config.yaml
n_layer: 14
d_model: 384
n_experts: 32
experts_per_token: 2
d_expert: 64
d_shared_expert: 192
activation: "geglu"
moe_layers: [1, 2, 3, 4, 5, 6, 7, 8, 9, 10, 11, 12, 13]
router_score: "softmax"
normalize_top_k: true
routed_scale: 1.5
balance_loss: 0.00455
balance_bias: false
n_groups: 8
groups_per_token: 2
shared_expert_gate: true
init_std_router: 0.0154
lr_router: 0.00198
vocab_size: 32000
norm: "layernorm"
norm_eps: 1e-05
tie_embeddings: true
optimizer: "muon_variant"
lr: 0.00997
beta1: 0.95
grad_clip: 1.0
batch_tokens: 65536
seq_len: 1024
train_tokens: 389400000
steps: 5942
dataset: "wikipedia_en"
Below are experts of layer 10 (counted from 0) of a mixture-of-experts language model. Rows are named router (the router's row for the expert), gate (a neuron's input weights, with its number), up (a neuron's input weights, with its number), down (a neuron's output weights, with its number) and show model dimensions 192-287. Each number is 128 + 24 x the weight over its row's rms, rounded and kept within 0 to 255.
Before each expert's rows: "comes after" lists some tokens at least twice as common just before its tokens as in all text; "raises" lists some tokens whose logits its average output raises strongly, later layers aside. This comes from a sample of Wikipedia text that the model never trained on. Tokens count by the router's weight.

# expert 20
comes after: " |", " the", "---|---|---|---|", " The", " this", "The"
raises: "|", "\n", ":", "ful"
router [116 154 109  84 125 118 131 142 117 121 156 129 132 115 135 137 146 127  97 121 180 131 144 138  81 139  86 166  81 107 126 103 122 116 134 122 123 143 177 140 103 159 127 111 142 151 154 139 145 105 125 147 142 125 123 104  99 140 142 151 116 115 163  87 103 169 142 167 129 126 114 109  82 136 198 164 149 105 118 192 113 131  85 116 120 161 159 101 155 121 134 176 103 135 153 146]
gate0 [164 129 127 171 134 142  77 103 108 122 143 182  90 128 166 159 147 159 139  90 108 161 152 131 120 129 104 155 139 164 142 129 128 114 178 131 141 147 119  69 163 143 154 136 161 110 116 126 123  89 108 113 120 101 133 153 133 110  88 137 159 130 102 157 113 139 172 100 149 120 148 155 126 125 127 122 109 127 104 136 109 138 117 147 157 144 108 101 135 138 165 134 133 124 140 116]
up0 [101 116 143 124 128 127 130 146 155  88  92 136 123 161 129  99  92 150 117 162  71 180 111 134 145  97 157 108 138  97 110 157 155 126 113  79 101 112 139  95 128 168 160 132 131 139 122 150 113 109 122 111 138  80 129 129 133 140 150  97 114  85 140 135 116 102 147 122 145 149 141 151 105 110 123  26 138 103 121 187 110 142 116 128 141 119 134 134 112 150 120 145 148  75  86 155]
down0 [148 141 123 102 113 153 117 148 100 159 153 107 120 146  98 113 111 110 125 135 125 138 175 101 136 140 119 121  88 108 148 137 124 138 123 129  95 147 126 155 138 140 116 105  76  97 124 159 109 143  99  76 107 114 112 120 147 139 114  92  99 138 142 141  89 132 143 104 147 119 124 144 127 172 116 132 113 140 121  93 112 148 105 154 145 106 136 145 114 135 145 127 107 127  91 109]
gate1 [147 140 137 129 126  93 156 121 139 125 148 129 162 114 133 127 168  75 113 164 141 138  94 145 179 103 110 126 100 129 136 110 121 122 136 117 169 108  87 124 142 168 145 114 119 123 140 144 126 119  91 105 146  83 140  93  97 165 113 126 137 122 103 139 143 119 143 142 103 114 136 133 136 130 147  88 159 110 153 143  91 171 137 131 134 172 154 141  95 121 169 153 119 142 112 110]
up1 [106 114 126 100 172 147 114 162 112 159 135 112 109 136 136 137 136 150 132 114 103 124  99 102 114 107 137 128 110 125 163 136 106 133 141 155 140 155 111 166 101  96  83  99 158 151 121  92 137 120  95 141 153 171 145 163 140  97 112  90 141 122 123 122 113 151 181  78 115 106 123 137 119 148 117 112 138 119 161 136 122  98 147 122  96 104 117 141 151 109 138 126 100  88  64 157]
down1 [106 106 125  76 124 139  95 140  94 125 141  98 128 118 137 141 135 136  94 129 112  87  83 131  82 109 129 143 112 130 127 140 131  93 128 125 159 110 123 110 100 129  93 157 125  98 121 214 132 152 118 120 148 122 124 169 169 144  97 122 156 148 115  92 123 144 166 118 110 164  86 100 124 144 137 140  98 161 122 148 174 142 106 115 133 143 143 117 123 160 122 126 133 159 130 138]
gate2 [139 140 145  96 158 136 162 128  92 151  91 138 136 110 102 146 140 101 112 172 168 105  87 103 138 121 150 147 143 167 136 117 139 107 116 123 154 128 136 119  88 142  82 188 141 111 125 163 132  80 124 145 102 116 108 105 132 101 107 117 112 120 150 114 104 125 126 121 118 150 102 146 137 109 142  92 123 139 128 137 120 119 118 110 152 115 138 135 166 180 129 171 124 111 137 145]
up2 [120  96  81 111 130 176 144 110 106  92 135 146 147 132 129 117 147 103 146 151 141 104 106 106 136  31 131 141 132  92 145 153 107 110 141 119 150 140 120 124 143  82 157 121 131 132 165 138 116 130 110 136  99  92 133 117 163  95 133  82  84 120 152 139 140 159 135 118 136 128 112 111  85 146 151 128 112 134 106 191  73 142  57  93 107 126 105  68 115 118 126 184 130 145 132 147]
down2 [114 169 104 109 156 133 156 117 112 109 145 112 101 130 157 142 109 127  86 148 129 111 110 132 131 134 111 107 109 136 115 156 128 132 108 155 114 124 114 119 114 112 116 161 141 143 115 138 153 138 127 138 114 117  78 179 162 126 116 103 142 159 150 131 127 128 138 143 112 181 131 152  89 156 147 143 132 144 148 140 168 118 141 146 100 100 163  95 147 127  98 136 137 133  87 138]
gate3 [141 166 107 159 114 131 141 141 207 116 140 186 142 135  97 174 177 103 131 145 104 137  99 154  85 106 154 141 121 116 133 142 116 114 111 113 126 109 139 143 130 112 120 102 137 126 109 110 111  78 145 137 138  89 131 112 136 161 170  83 138 108  86 143 167 179 140 154 111 105 134 112 128 114 116 137  94 131 124 149 120 146 141 106 117 177 153 146 150 152 173 138  82 152  87 129]
up3 [103 132 149 146 143 111 147 108  92  99 130 144 195 114 118 140 125 129 169 112 124 187  99 138  96 149  93 139 103  90 140 143 135 121  97 150 128 135 157 150 145 125 121 117 138 136 145 118 145 176 126 164 126 124  81  76 136 110 151 170 115 121 159 166 118 166 122 159 134 134 125 128 121 142 141 114 159 108 121 152 113 103 137 130  92 139 168 141 131  95 106 120 134 100 165 127]
down3 [143 118 127 152 130 161 111 109 120 120  86 169 133 111 136 115 128 121 119 130 134 117 118 140 140 121 158 113  97 135 173 159 188 125 104 152 174 120 143 141 153 140 130  93 154 114 105  83 113 119 120 142 137 151 128 130 152 124 113 131  91 176 141 169 141 139 125 102 157  88 140 116 126 100 107 103  72 117 126 134 108 159 144 130 146 119 107 152 168 156 109 110 132 153 121 131]
gate4 [152 155 141 131 124  88  71 130 175 134 113 127 123  97 154 108 125 164 149  74 156 150  89 128 158 140 118 144 138 123 127 139  96 159 156 176 137 133 141 145 111 141 147 133 121 159 108 150 124 161 144 109 131 103 131 132 124 114 177 138 142 145 151  99  94  90 139 126 142 158 141 145  91  95 143 137 117 134 130 143 101 157 151 143 141 121 160  97 141 119 123 153 146 117 104 106]
up4 [106  94 135 108 117 152 166 101 127 131 168 174 187 129 166 120 145 162 136 143 141 120 136  99 159 154 135 144 165 176 122  89 174 114 126 111 119 148 147 154 162  87 125 119 109 112 125 152 175 128 140 116 146 172 132 157 148 125 129 144 190 165 125 129 107 108 134 171 101  89 132 138 112 106  99  79 183 100 130 166 130 156  82 111 158 118 146 125  82 109  87 149 142 114 185 155]
down4 [137 137 131 145 128 117 121 170 132 140 159 115 141 167 129 125 140 117 135 126 116 147 171  44 101 141  94 170 110 128  83 137 113 180 131 123 160 114 150 117 135 145 143 149 136  92 136 113 123 125 143 136 103 121 122  89 118 147 155 130 102  91 106 160 161 143 112 155 152 118 122 125 124 108 115 146 151 149 103 142 123 114  84 126 115 145 125 132 138 147 107 101  96 152 110 168]
gate5 [177 163 103 153 146 149 131  99 117 112 163 180 137 116 139  99 143 137  99 109  82 144 134 128 135 137  89 148 114 196 147 115 101 101 143 140 138 104 132 162 144 130 190 139  76 138 117 145 118 150 134 169  82 137 111 113 132 166 184 114 102 146 119  81 134 184 163 119  97  99 135 139 185 135  96 124 116 108 128 131 132  96 165  96 161 131 127 108 135 153 146 102 151 123 164 137]
up5 [130 133 110 119 126 100  80 135 154  94 128 148 106  90 116 132 135 127 143 128 141 152 132 105 146 146 138 117 136 110 144 135 140  97 131 156 173 105 133 139 142 133 165  91 143 162 108 158 123 163 170 144  81 148 108 130 127 102 123 122 145 140 109  87 107 124 130 142 160 157 129 127 111 143 143 104 132 163 119 100 136 138 129 157 134 112 122 131 142 178 127 173 152 136  92 116]
down5 [133 167  93 101  90 156 122 150  75 137 182 145 122 152 147 133 126  73 130 137 113  88 143 115 156 122 152 100 115 129  97 161 129 127 107  97 170 150 157 151 139 124 100 136 136  87 147  97 114 112 150 148 130 201  97 121 111 135 103 148 141 127 109 116 106 135 124 108 110 110 118 106 138 107 128 103 116  93 130 109 121 134 130 138 178 143 137 133 146  82 160 120 101 131 103 117]
gate6 [111 148  96 154 112 175 158 133 125 140  79 195 155 152 143 134 110 139 158 108 159 170 123 110 107 105 132 123 119 140  97 129 180  99 168 135 164 155 143 141 133  90  81 126 130 103  99 148 124  93 112 109 104 128 157 160 113 118 116 118 131 124 131 129 157 100 153 136  89 133 130 114  97 106  99 160 112 115 129 138 121 125 130 129  88  87 160 143 115 131  93 121  97 175 158 127]
up6 [114 159 124 158 138 155 130  70 164 114 122 130 104 130 157 119 143 113 115 133 138 143 143 140 122 136 140 139 115 149 161 120 139 161 134 118 178 121 101 139 119 116 141 158 120  92 113 137 157 118 107 135 123 154 157 178  98 182 141 101 126 164 106 118 143  99 113 107 114 129 127 172 110  85 141 133 171 154 133 166 117 127 111 181 122 140 103 134 119 119 144 142 139 136 139 125]
down6 [104 138 126 109 177 186 118 148 146 126 109 111 139 137  96 148 108 106 113 136 135 138 135  93  78 126 133  88 157 100 133 113 129 155 110 108 156  72 107  96 105  94 123 112 126 107 122 127 150 166 121 122 157  82 102 154 113 125 117 141 135 133 127 146 107 148 127 136 139 130 127 157 118 110 131 123 131 131 145 147 105 124 115 120 165 118 139 131  93 103 106 108 103 147 103 122]
gate7 [118 168 129 125 150 152 142 166 134 137 172 108 152 123 150 162 125 158 107 155 137 148  45 177 141 138 118 167 161 119 155 129 120 133 176 136 125 153 122 140 132 150 140 131 128 167 135 128 141 131 127 106 162 178 118 105 122  91 106 128 140 147 151  85 106  70 143 123 118 102 109 104 108 141 138 116 129 132 166 192 127 141 137 142 128 105 121  98 144 138 144 139 111 120 143 194]
up7 [161 131 127 105 106 119  97 134 144  88  76 157 135 110 128 161 149 115 142  81  93 124  91 115 101 128 134 191  92 133 121 141 117 143 156 100 122 111 119 160 138 151 144 147  97 122 131 120 104 131 149 159 130 140 146 184 120 114 109 136 137  97  82 168 187 148 119 129 147 124 131 118 146 158 136 133 111 121 148 128 158 134 145  82 129 129 106  92 109 101  97 122 118 131 147 113]
down7 [ 94  96 123 137 141 127 190 126 150 140 116 169 115 133 158 140 122 132 105 130 117  87 152 161 126  92 118 130 112 117 102 128 128 137 188 132  95 142 101 123 147 130 101 133 111 118 140 160 156 102 148  97 120 134 130 123 102 103 119 130 127 109 140 102 110 158 156 127 126  91 100  96 121 114 122 155 129 103 173 132 134 126 113 139 124 102 117 165 174 148 112  83 114  81 123 149]
gate8 [135 155 131  94 167 136 132 144 135 152 143 124 164 113 126 100 170 157 159 120 114  82 117 135 134 113  98 138  77 108 144 162 143 153 145 136  77 129 120 112 159 121 141 109 187 146  99  89 118 122 105 174 126 137 119 106 109 138 121 155 141  88 121 117 139 125  86 114  89 112 116 108 129 144 134 169 117 124 134 141 143 141 112 118 140  92 109 115 119 141 121 109 105 156 111 110]
up8 [101 110 181 102 162 163 149 137 137 187 140 164 134  91 128 136 135 130 117 129  87 148 147 124 127 176 146 111  83 106 144 189 146 134 141 158 136 138 142 131 147 110  79 147 103 126 123 146 160  99 126 119 112 107 171 120 122 130 110 118 143 160 196 107  67  90 127 110 102 148 110 156 122 156 182 148 125 154 158 152 126 166 125 141 153 132 141 120 106 149 165  97 138 170 132  57]
down8 [117 149 140 138 176 117 159 118  97 156  83  94 130 109 116 127 127 163  99 161 124 135 102 122 102  93 106 118 144 107 154 156 105 109  93 139 141 117 148 111 120 105 135 118 104 124 137 149  91 101 128 139  89  77 105 154 173 108 162 137 146 132 172 133 111 120 144 168 128 163  94 137 119 168 111 100 120 129 125 157 117 141 118 104  77 140 156  95  89 143  96 162 122  96 118 112]
gate9 [ 74 124 150  95 129 147 140 116 131 119 145 142 163 133 160  91 137 127 167 111 116 126  94 117 145 204 128 136 127 183  83 155 150 136 155 129 115 138 139 107 118 166 129 140  86 129 138 145 118 150  99 178 150 137 119  95 136 164 128 149  90 128 111 133  79 113 108 177 137 180 109 100 125 137 165 146 142 135 113 115 109 150 131 115 121 141 164 157 133 177 198  88 124 128 132 101]
up9 [135  97 145 169 153 123 137 163 115  89 116 142 144 186 152 178 153 146 121 129 189 109 119 108 100 144 124  91 143  94 121 124 124 104 158 162 100 123 141 135 135 102 147 156 142 118 157 117 187  98 103 118 162 108 123 142 130 115 121 140 118 112 130 148 159 138 165 143 158 122 145  92 161 124 129 118 119 131 135 136 103 116 146 135 127 125 128 143  89 131 122 132 146 155 174 107]
down9 [124 150 185 127 123  91 138 135  96 149 120 142  92 132 138 139  60 132 114  89 118 158 124 135 159 119 145 132 127 111  87 118 131 165 114 106 148 187 186 157 132 119 146 120 144 106  91 141 131 120 153 128 100 109 118 125 124 130 120  93 113 107  98 117 151 123 177 135 126 147 130 114 136 132 142  92 125  81  99 121 137 148 128 144 114 130 123 139 153 111  97 160 107 206 111  94]
gate10 [155 138 137 102 173 115 135 164 121 141 148 156 123 166 129 120 153 129 101  97 138 127 144 117 120 104 143 107 115 125 113  85 127 128 122 133  99 169 132 145 140 134 129 144 117 125 122  80 124  95 156 133 116 165 149  85 132 135 112 133 108 119  91 136 141 125 105 119 128 128 112 182 126  90 111 131  76 125 127 155 100 158  67 129 106 133 145 115  77  86 146  91 154 150 100 107]
up10 [145 129 143 133  98  98 160 155 126  95 140 156 105 124 101 143 103 163 136 115 106 124 101 129 157 129 142 150 157 162 186 152 159 136 131 156 144 120 119 103 153 141 109 150  81 106 110 121  98 132 155 153 120 144 132 129  87 103  87 127 146 129 183  86 159 106 131 108 105 139 164 120 162 135 106 121 134 120 127 115 160 102 164 119 114 113 110 140 167 122 158 150  89 117 124 152]
down10 [152 108 127 110  99 113  99  68 148  96  61 130 137 121 147 179  92  95 133 113 119 129 142 121 118 137 121 110 119 136 122 113 136 130 103 129 161 150 135 163 111 103 106 139 121 150 169 135 165 119 125 111  92 134 121 172  98  77 114 143 125 162 134 103 130 154 118 146 111 153 118 140 163 106 118 167 131 142 161  98 111 137 149 173 111 128  85 110 117 143 182 149 139 121 131 161]
gate11 [132 157 122 140  92 119 157  79  99 112  94 142 146  98 129 102 128  95 113 140  85 139 158 119  99 124 116 118 112 146 104 103 147 134 118 127  87  98 151 140 104 139  90  96 140 151 131 151 113 103 164 160 133 129 132 108 127 179 104 102  99 120 123 105 111 112  93 162  97 110 103 186 121 157 152 143 120 122 136 111 124 152 157  92  82 143 159 118 105 113 141 116 142 163 128 126]
up11 [ 92 110 180  96 148 145 151 157  85 111 126 132 104 144  95 151  82 137 150 143 154 145 128 122 122  89  75 147 141 145 106 162 105 114 108 108 153 139 113 120 143 105 150 153 158 122  94 125 135 100 106 125  75 106 142 146 151 158 137 169 151 116 121 109 120  95 127 107 113 154 110 112 156 160 177 113 100 159 140 120 162 145 128  97 136 123 126 119 110 144  94 130 151 122 141 142]
down11 [ 92 123 134 141 151 151 142 173 123 122 111 129 121 129 122 104  66 160 137 135 135 162 105 113 122 103 156 168 146  54 137 121 127 120 116 125 130 124 167 124  82 114 167 120  85 128 113 173 131 118 139 112  97 135 100 107 127 122 131 125 136 129 134 118  88 131 135 128 104 115 154 113 114 116 100  96 156 140 138 141 148 124  77 121 140 104 135 100 129 103 109 171 117 112 120 126]
gate12 [ 86 149  99 122 127 136 115 101 154 156 151 160  90 169 107  78 121 181  82 115 144 150  69  88 123 147 114  97 156 131 115 152 151 162  89 138 114 138 141 137 183 121 140 122  88  73 132 131 144 152 122 100 154 141  99 165 122 144 109 138 133 122 102 117 127 122 122 113 120 101 151 117 137 120 132 133  94 156 177 107 148 102 114 120 131 165 131 110 103 196 164  98  92 133 115 130]
up12 [135 108 100 129 144 144 120 140  98 124 141 160 165  99 170 133 138 142 167 115  77 171 131 170 177 101 120 120 159 134 128 106  99 108 157 118 124 109 112 126  99  85 120 103 152 105 167 113 135 119 164 130 143 157 129  88 121  80 151 149 104 161 109 183 134  63 147  79 112 172 113 117 121 119 122 121 116  78 126 154 144 141 142 123 119 104 101 114 147 118 140  96  87 116 107 104]
down12 [167 118 125 166 140 175 121 145 139 137 120 199 132 118 166 112 131 122 119 138 143 130 127 165 116 164 163 140 151 112 121 144 110 105 133 128 105 142 144 145 101 102 115 143 108 129 161 134 153 160 156  90 137 147 125 154 122 110 124 107 134 141 138 122  98 149 156 144 141 162  92 127 106 106 119 119 104 129 162 155 130 115 125 136 133  97 176 114 126 123 193 117 106 143  94 132]
gate13 [100 163 146 118 150 132 123  97 131 117  84 125 139 113 138 128 121 164 135 116  72 122 120 140 125 121 127  97 110 182  95 130 105 100 103 149  72 158 179 105 139 151 104 133 147 131 150  80  76 126 164 122 125 105 161  98 146 158  84 117  85 135 130 131 102 153 153 124 121 117 132 123  98  88  98 105  79 126 149 168 131 166 137  95 128 132 177 117 143 122 110 116 117 107 127 140]
up13 [158 159 109 179 151 166 120 113 114 128 151 154 122 115 132  95 133 142 177 131 142 115 164  96 157  98 155 141 119 144 129 124 145  91 128 108 166 151 128 109 129  77 111 163 176 177 109 108 153 135 132 148 104 139 127 127 125 152 133 135 139 133 128  95 141 119 134 153 107 110 115  92 156 119 132 134 136 132  83 114 125 115 153 150 125 177 161 111  97 121  89  94 122 111 118 117]
down13 [139 130 165 115 172 140 103 125 141 159  94 119  85 152 193 179 143 115 123 128 113 165 146 164 147 124  94 103 173 153 164 157 138 124 181 104 148  69 109 152 132 151 143 143 123  84 146 123 168  83  83 124 126 141 161 156  91 114 146 133 152 137 114 134 131 134 144 111  99 113 135 115 114 112 158 126 128 148 155 108 103 107 141 130 108 175 113 137 158  86 144 130 109 143 140 178]
gate14 [139 131  87 150 141 150 133 136 149 109 128 138 123 104 112 127 119 171 105 140 110  67  79 124 112 123 111  73 130 163 137 156 130 127 137 134 129 125  86 114 167 140 133  72 204 119 132 106  91 153 156 105 129 128  94 111 115  79 127 117 152 123 130 155 163 128 134 136 110 125 150 120 110 121 135  93  80 170 159 153  82 126 133  97 126 106 144 163 151 151 160  96 121 107 107 156]
up14 [123 120 122 156 115 142 155 146  33 117 126  97 127  98 182 113 147 118  60 111 130 146 138 131  93 143 121 119  88 164  86 180 102 108  82  90 143 120 178 150 138 152 142 115 161 130 115 117  90 107  94 103 127 116 136 149 142 130 134 127 153 119 110 152 162 151 151  84 130 122 138 135  88 139 141 126 140 124 112 126 104 114 118  96 112 165 203 102 124 139 121 141 110  98 158  70]
down14 [101 123 120 111 175  87 134 121 142 110 128 126  89 120 164 147  95 121  99 145 122 134 135 133 152 133 122  87 151 162 144 135 127  95 119 137 158 152 153 153 128 113  93 121 133  94 116 113  92 182  92 141 131 115 107 122  81 155 136 101  90 150 157 143 156 141 147 114 193 117 133 106 110 138  84 104 114 133 130 131  87  90 101 119 173 145 110 101 112 114 122 140 127 139 155  92]
gate15 [ 81 110 124 100 134 104 111 123 110 162 112 107 122 122 126 164 131 106 135 143 101 135  93  92 134  91 106 119 113  69 149 146 151 123 127 106 118 109 116 133 104 102 154 109 126 166 115 113 128 134 102 124 157  83  94 106 115 131 118 114 105 146 145 137 172 140 104 172 135 136 163 160 136 139 154 153 136 138 116 135 146 160 116 157 106 172  95 156 111 128 144 140 109  66  84 114]
up15 [147 132 128 128 135 154 128 166 148 113 157 139 116  83 144 115 105 145 123 114 121 119 169 162  88 109 148 113  60 126 122 150 119 117 140 132 162 145  91 123 170 115 100 133 126 117  78 138 174 135 134 124 132 135 126 150 129  98 105 156 142 192 136 147 110 105 137 126 128 107 103  84 125 127 132 127 132 135 164 144 120 137 151 118 108  76  96 138 137 133 129 106 113 153 140 125]
down15 [129 117 130 142 126 128  97 150  86 122 145 152 140 143  66 127 154 110 102 141 113 149 145 140 104 123 167 146 130 144 136 143  89 160 133 135 103 116 120  92 138 120  95  84 123  93 116 119  90 125 109 169 117  87 120 126 100 141  84 138 105 101 119 136 182 105 173 156 156 107 101  89 133 110 151 122 114  95  95 127 123 139 128 131 111 156  99 138 108 125 125 164 109  71 129 176]
gate16 [141 149 116 174 147 138 146 156 136 109 112 127 140 134 120 136 149 138 160 109 159 146 135 127 163 131 122 121  97 105 104 102 135 143 113 147 163 157 130 138 139 164 105  82 137 167 122 132 151 137 162 105 127 117 114 108  98 149 116 100  97 172 139  86 148 115 109 149 114 162  70 155  83 147 177 133 156  87  98 127 111  93 122 129 127 130 156 156 133 145 167 150 107  97 142 129]
up16 [113 117  94 134 130  92 100 141 131 153 147 114 132 203 124 145 134 131 143 113 161 125 150 141 142 125 135 115 139  97 114 122 118 126 169 124 147 129 160 151 138 131 114 119 149 172  85 145  93 137 110 140 133  91 111 160 143 167 102  76 170  97 134 119 110 123 160 164 117 125 127 108 133 158 150 132 114 148 110 110 115 116 151 124  87 140 119 119 136 106 173 166 126 111 120 139]
down16 [ 95 136 117 125  96 154 119 127 107 112 153 112 147 138 154 133 129 100 170 144 154 136 168 115 117 141 126  70 164 110 180 138 176 114 140 129  87 128  99 108 104 100 134 110 132 131 158 112 110 127  94 119 123 170 127 156 132 151 116 130 139 178 106 129 167 130 115 155 144 126  95 131 133 134 107 125  79 194 121 105 134 133 147 142 132 153 123 165 107 130 131 122 138 101 127 155]
gate17 [104 153 108 143 135 172 120 127 115 101 167 119 180  88 111 148 125  69 132 128  60 119 135 167 140 124 116 166 133 144  58 128 186 106  99 125 118 120 108 110 120  90 131 137 133  76 177 125 132 151 124 133 162 147 148 129 139 196 118 107 109 141 154 139 111 137 105 133 160 126 145 125 122 103 117 151 149 152 135 144 145 135  89 136 106 136 137 117 128 155 133 123 117 131 132 173]
up17 [137 111  90 155 145 127 100 100 119 105 115 131 147 142 133  82 110 118 127 106 144 126 138 180 152 166 124 119 166 150  94 110 119 139 153 132 156 122 131 182 209  80 127 122 165  99 110 126 123 127 151 122 144 159 108 131 142 155 117 121 157  81 122 117 108 111 131 154 105 111 148  94 148 132 130 128  87 131 131 125 137 115 119 124 135 131 131 169 122 146 140 130 115  98 115 110]
down17 [131 124 171  95 177 120 143 130  91 146 124  89  96 108 138 139 160 109 156 110 123 128  64 119 126 167 134 101  87 135 129  69 115 145  92 131 121 149 152 130 120 162  88 108  92 111 120 147 141 119 137 157 165 122 108 126 130 134 194 131  96 181 120 165 131 106 125  95 134 175 137 120 151  99 122 110 144  94 101  65  91 156 133  85 139 172  91 128 124 122 108 140 123 173 163 145]
gate18 [135  96 100 147 148 115  74 110 155 168 169 143 111 124 135 144 133 102 170 119 100 123  92  92 129 134 136 193 140 141 128 165 123 131 153 123 160 113 126 136 102 144 177 160 156 148 126 111  87 131 107 124 109 172 125  78 106  98 111  97 144  91 136 111 107 127 102 140 149 130 108  72  99 122 165 140 111 152 103 141 120 154 117 104 119  85 111 126 147  99 122 130 146 150 128 106]
up18 [119 144 130 113 135 108 148 120 128 138 127  91 148 155 112 121 132 121 119 188 129 161 128 147 152 115 137 123 146 131  90 116 126  87 126 128 120 112  86 100 164  85 130 124 104 144 113 134 133 130 128 112 105 130  95 139 145 155 124 119 140 101 123 120 112 130 108 103 132  90 136 127 123 140 142 110 134 109 176 187 120 155 153 157 168 151 123  98 137 139 141 124 148 137 151 107]
down18 [130 130 118 111 120 160 121 107 113 139 147 153 124 149 103 150 102 153 110 120  85  97 125  88 166 129  88 133 166  97 173 140 125 171 111 128 137 162 145 124 134 160 112 122 134 149 140 120 187  56 120 152 115 114 151  98 141 100 141 156 102 140 128 125  66 115 142 131 143 116  78 141 119 106 164 162 149 137 136 142 148 158 144 148 133 130 209 102 106 115 160 186 130 108 156  85]
gate19 [118 142 176 132 117 121 126 133 134  88 161 124 157 115 120 107 105 109 103 138 128 124 115 112 144 153 142 115 114 127  94 124 135 154 114 156 144 130  71 132  85 125 119 164  87 119 102 132 146 114 150 150 120 159 129 138 132 152 135  92 125 109 107  62 169 112 117 111 183 146 146 167 123 156 141  95 144 146 162 160 132 174 143 104 143 139 102 124 130  37 116 102 129 151 115 176]
up19 [137 124 164 163 141 135 155 135 159 100 127  88 123 149 143 141  61 131 102 127 117 115 148 126 139 129  82 145  76 142 151 132 151 136 131 137  78 105 142 124 165 135 150 153 166 156 117 147  98 128 138  99 147 130  88 141  67 151 157 150 149 135 131  88 174 123 103 157  89 126 160 179 128 126 118 147 137 132 116 118 125 126 125 157 123  84 146 160 160 121 111 105 108 148 134 139]
down19 [125 147  83 140 105 150  99 146 137 112  94 107 179 125 119 130 114  92 113 131 141 100 136 142 137 144 125 134 140 134 135 132 132 112  79 134 103 132 190 134 117 125 133 148 161 104 107  86 115 154 169 139 110 137 129 127 111 127 117 136 142 106 117 111  75 133 118 146 133 109 125 143  99 155 113 138 115 134 143 150 154 150 164 127 132 140 139  98 153 106 136  92 167 162 176 112]
gate20 [115 103 126 109 135  98 105 120 118 120 128 156 173 139 128 101 165 145 125 134 181 159 109  92 172 102 123 102 160 112 104 165 162 175 166 125 113 114 142 113 163 136 105 154 161 165  91 127 117 146 170 158 102 166  89 137 140 146 112 109 102  92 123 149 103  92 154 118 103 105 108 118 142 131 108  85 134 120 129 170 132 159 114 110 145 136 149 119 125 110 109 117 118 103 133 124]
up20 [156 122 147 130 166 149 159 158 138 110 138 153 139 131 137 127 154 143 103 125 120 103  98 125  94 145 144 109 149 135 118 103 128 138 137 131 140 155 141 106 129 138 150 151 134  80 138 167 127 111 127 119 131 133 124 106 143 128 164 120 155 165 148 139 148 119 142 118  63 125 121 122 151 133 112 119 103 144 123 135 152 117 164  99 162 101 143 120 112 146 168 158 147 121 125 127]
down20 [111 139 132 125 107 148 142 138  97 153 136 101 134 120  93 136 147  99 103 103 187 149  94 151 113 132  93 108 163 133 168 139 146 109 147  95 147 158 123 139  86 113 105 166 155  71 117 124 114 148 101 147 113 145 177  99 142 148 128 104 111 103 122 150 159 102 126 128 133 133 131 140  99 141 135 125 172 149 137 156 127 131 132 146 142 159 111 168  98 169 141 184 137 155 137 119]
gate21 [143 120 114 142 123 123  94 115 112 146 133 139 130 141 145 127 104 188 110 105 132 114 126  98 149 149 171 155 114 140 169 162 127 104  97 132 131 204 124 104 151 123 134 154 129  85 137 126 163 138  93 138 140 163  96 113 141 118 130 100 111 114 144 136 125 146 127  71 173 126 135 112 110 159 106  69 155  76 141 136  90 149 121 169 135 112 121  84 116 111 181 117 118 150 130 131]
up21 [121 128  99 123 173 167 162 153 122 108 157 168 137 145  87 111 151 141 143 146 127 112 124 128 143  83 119 145 165 123 160 150 136 126 124 157 123 113  96 158 160 128 133 119 128  82 126 123 176  99 136 132 114 115 109 145 181 137 163 115 143 128 145 142 145 138 143 153 169  86 146 120 121 137 134 137 131 116 153 152 146 132  70 173 132  55 136 138  77 155 153 134 112 136 138 107]
down21 [137  68 114 133  85  96  82 129 138 127 123 148 121 131 124 154 143  87 118 101 111 144 146 137 127 144 128 152 157 151 152 131 142  99 106 147 118 145 135 140 106 105 124 150  89 119 113 129 161 105 151 143 151 153 123 132 161 132 152 181 112  74 140 114 138 155 156 124 156 129 103 177 114 157 157 146 155  92 140 141 144  83  99 133 162 132 111 135 145 108 116 108 131 145  90 127]
gate22 [135  98 135 159 121  84  67 183 118 118 172 152 158 170 128 159 161 132 156 160 150  74 149 141 138 101 166 161 148 131 121 157 134 133 141 132 137 146 111 112 148 151 156 157 122 101 118 121 146 176 136 143 120 118 118 165 144 145 153 104 185 153 127 158 156 133 151 142 129 137  88 104 103 105 114 156 121 119 177 130 120 131 148 150 132 107 122 187 132 142 160 133 149 139  68 118]
up22 [130 116 125 104  88 141  99 144  99 143 150 145 156 174 121 131 123 106 172  96 129 151 162 111 156 116 101 160 129 112 155 137 102 116 114 119 160 163 113 105 174 110 121 134 104 156 140 125 125 121 159  97 138 102 168  78 172 100 112 144 143 137 143 118 131 153 142 112 148 131 113 165 147  94 133 181 112 136 150 106 106 134 129 142 100 131 146 132 125 129 136  92 100 141 148 135]
down22 [128 170  78 181 127 153 139 134 107 133 126 106 150 159 165 131 145 107 141 151 115 144 117 120 125 106 121 144 136  95 146 156  90 127  89 124 132 122 121 109 108 159 155 107 114 164  77 127 153 114 140 120 136 105 139 125 130 108 135 118 189 127 105 107 141 126 102 130 115 147 138  67 116 115  69 113 160 160 110 119  85 147  81 146 117 183 115 122 125 170 119 126  93 133  78 119]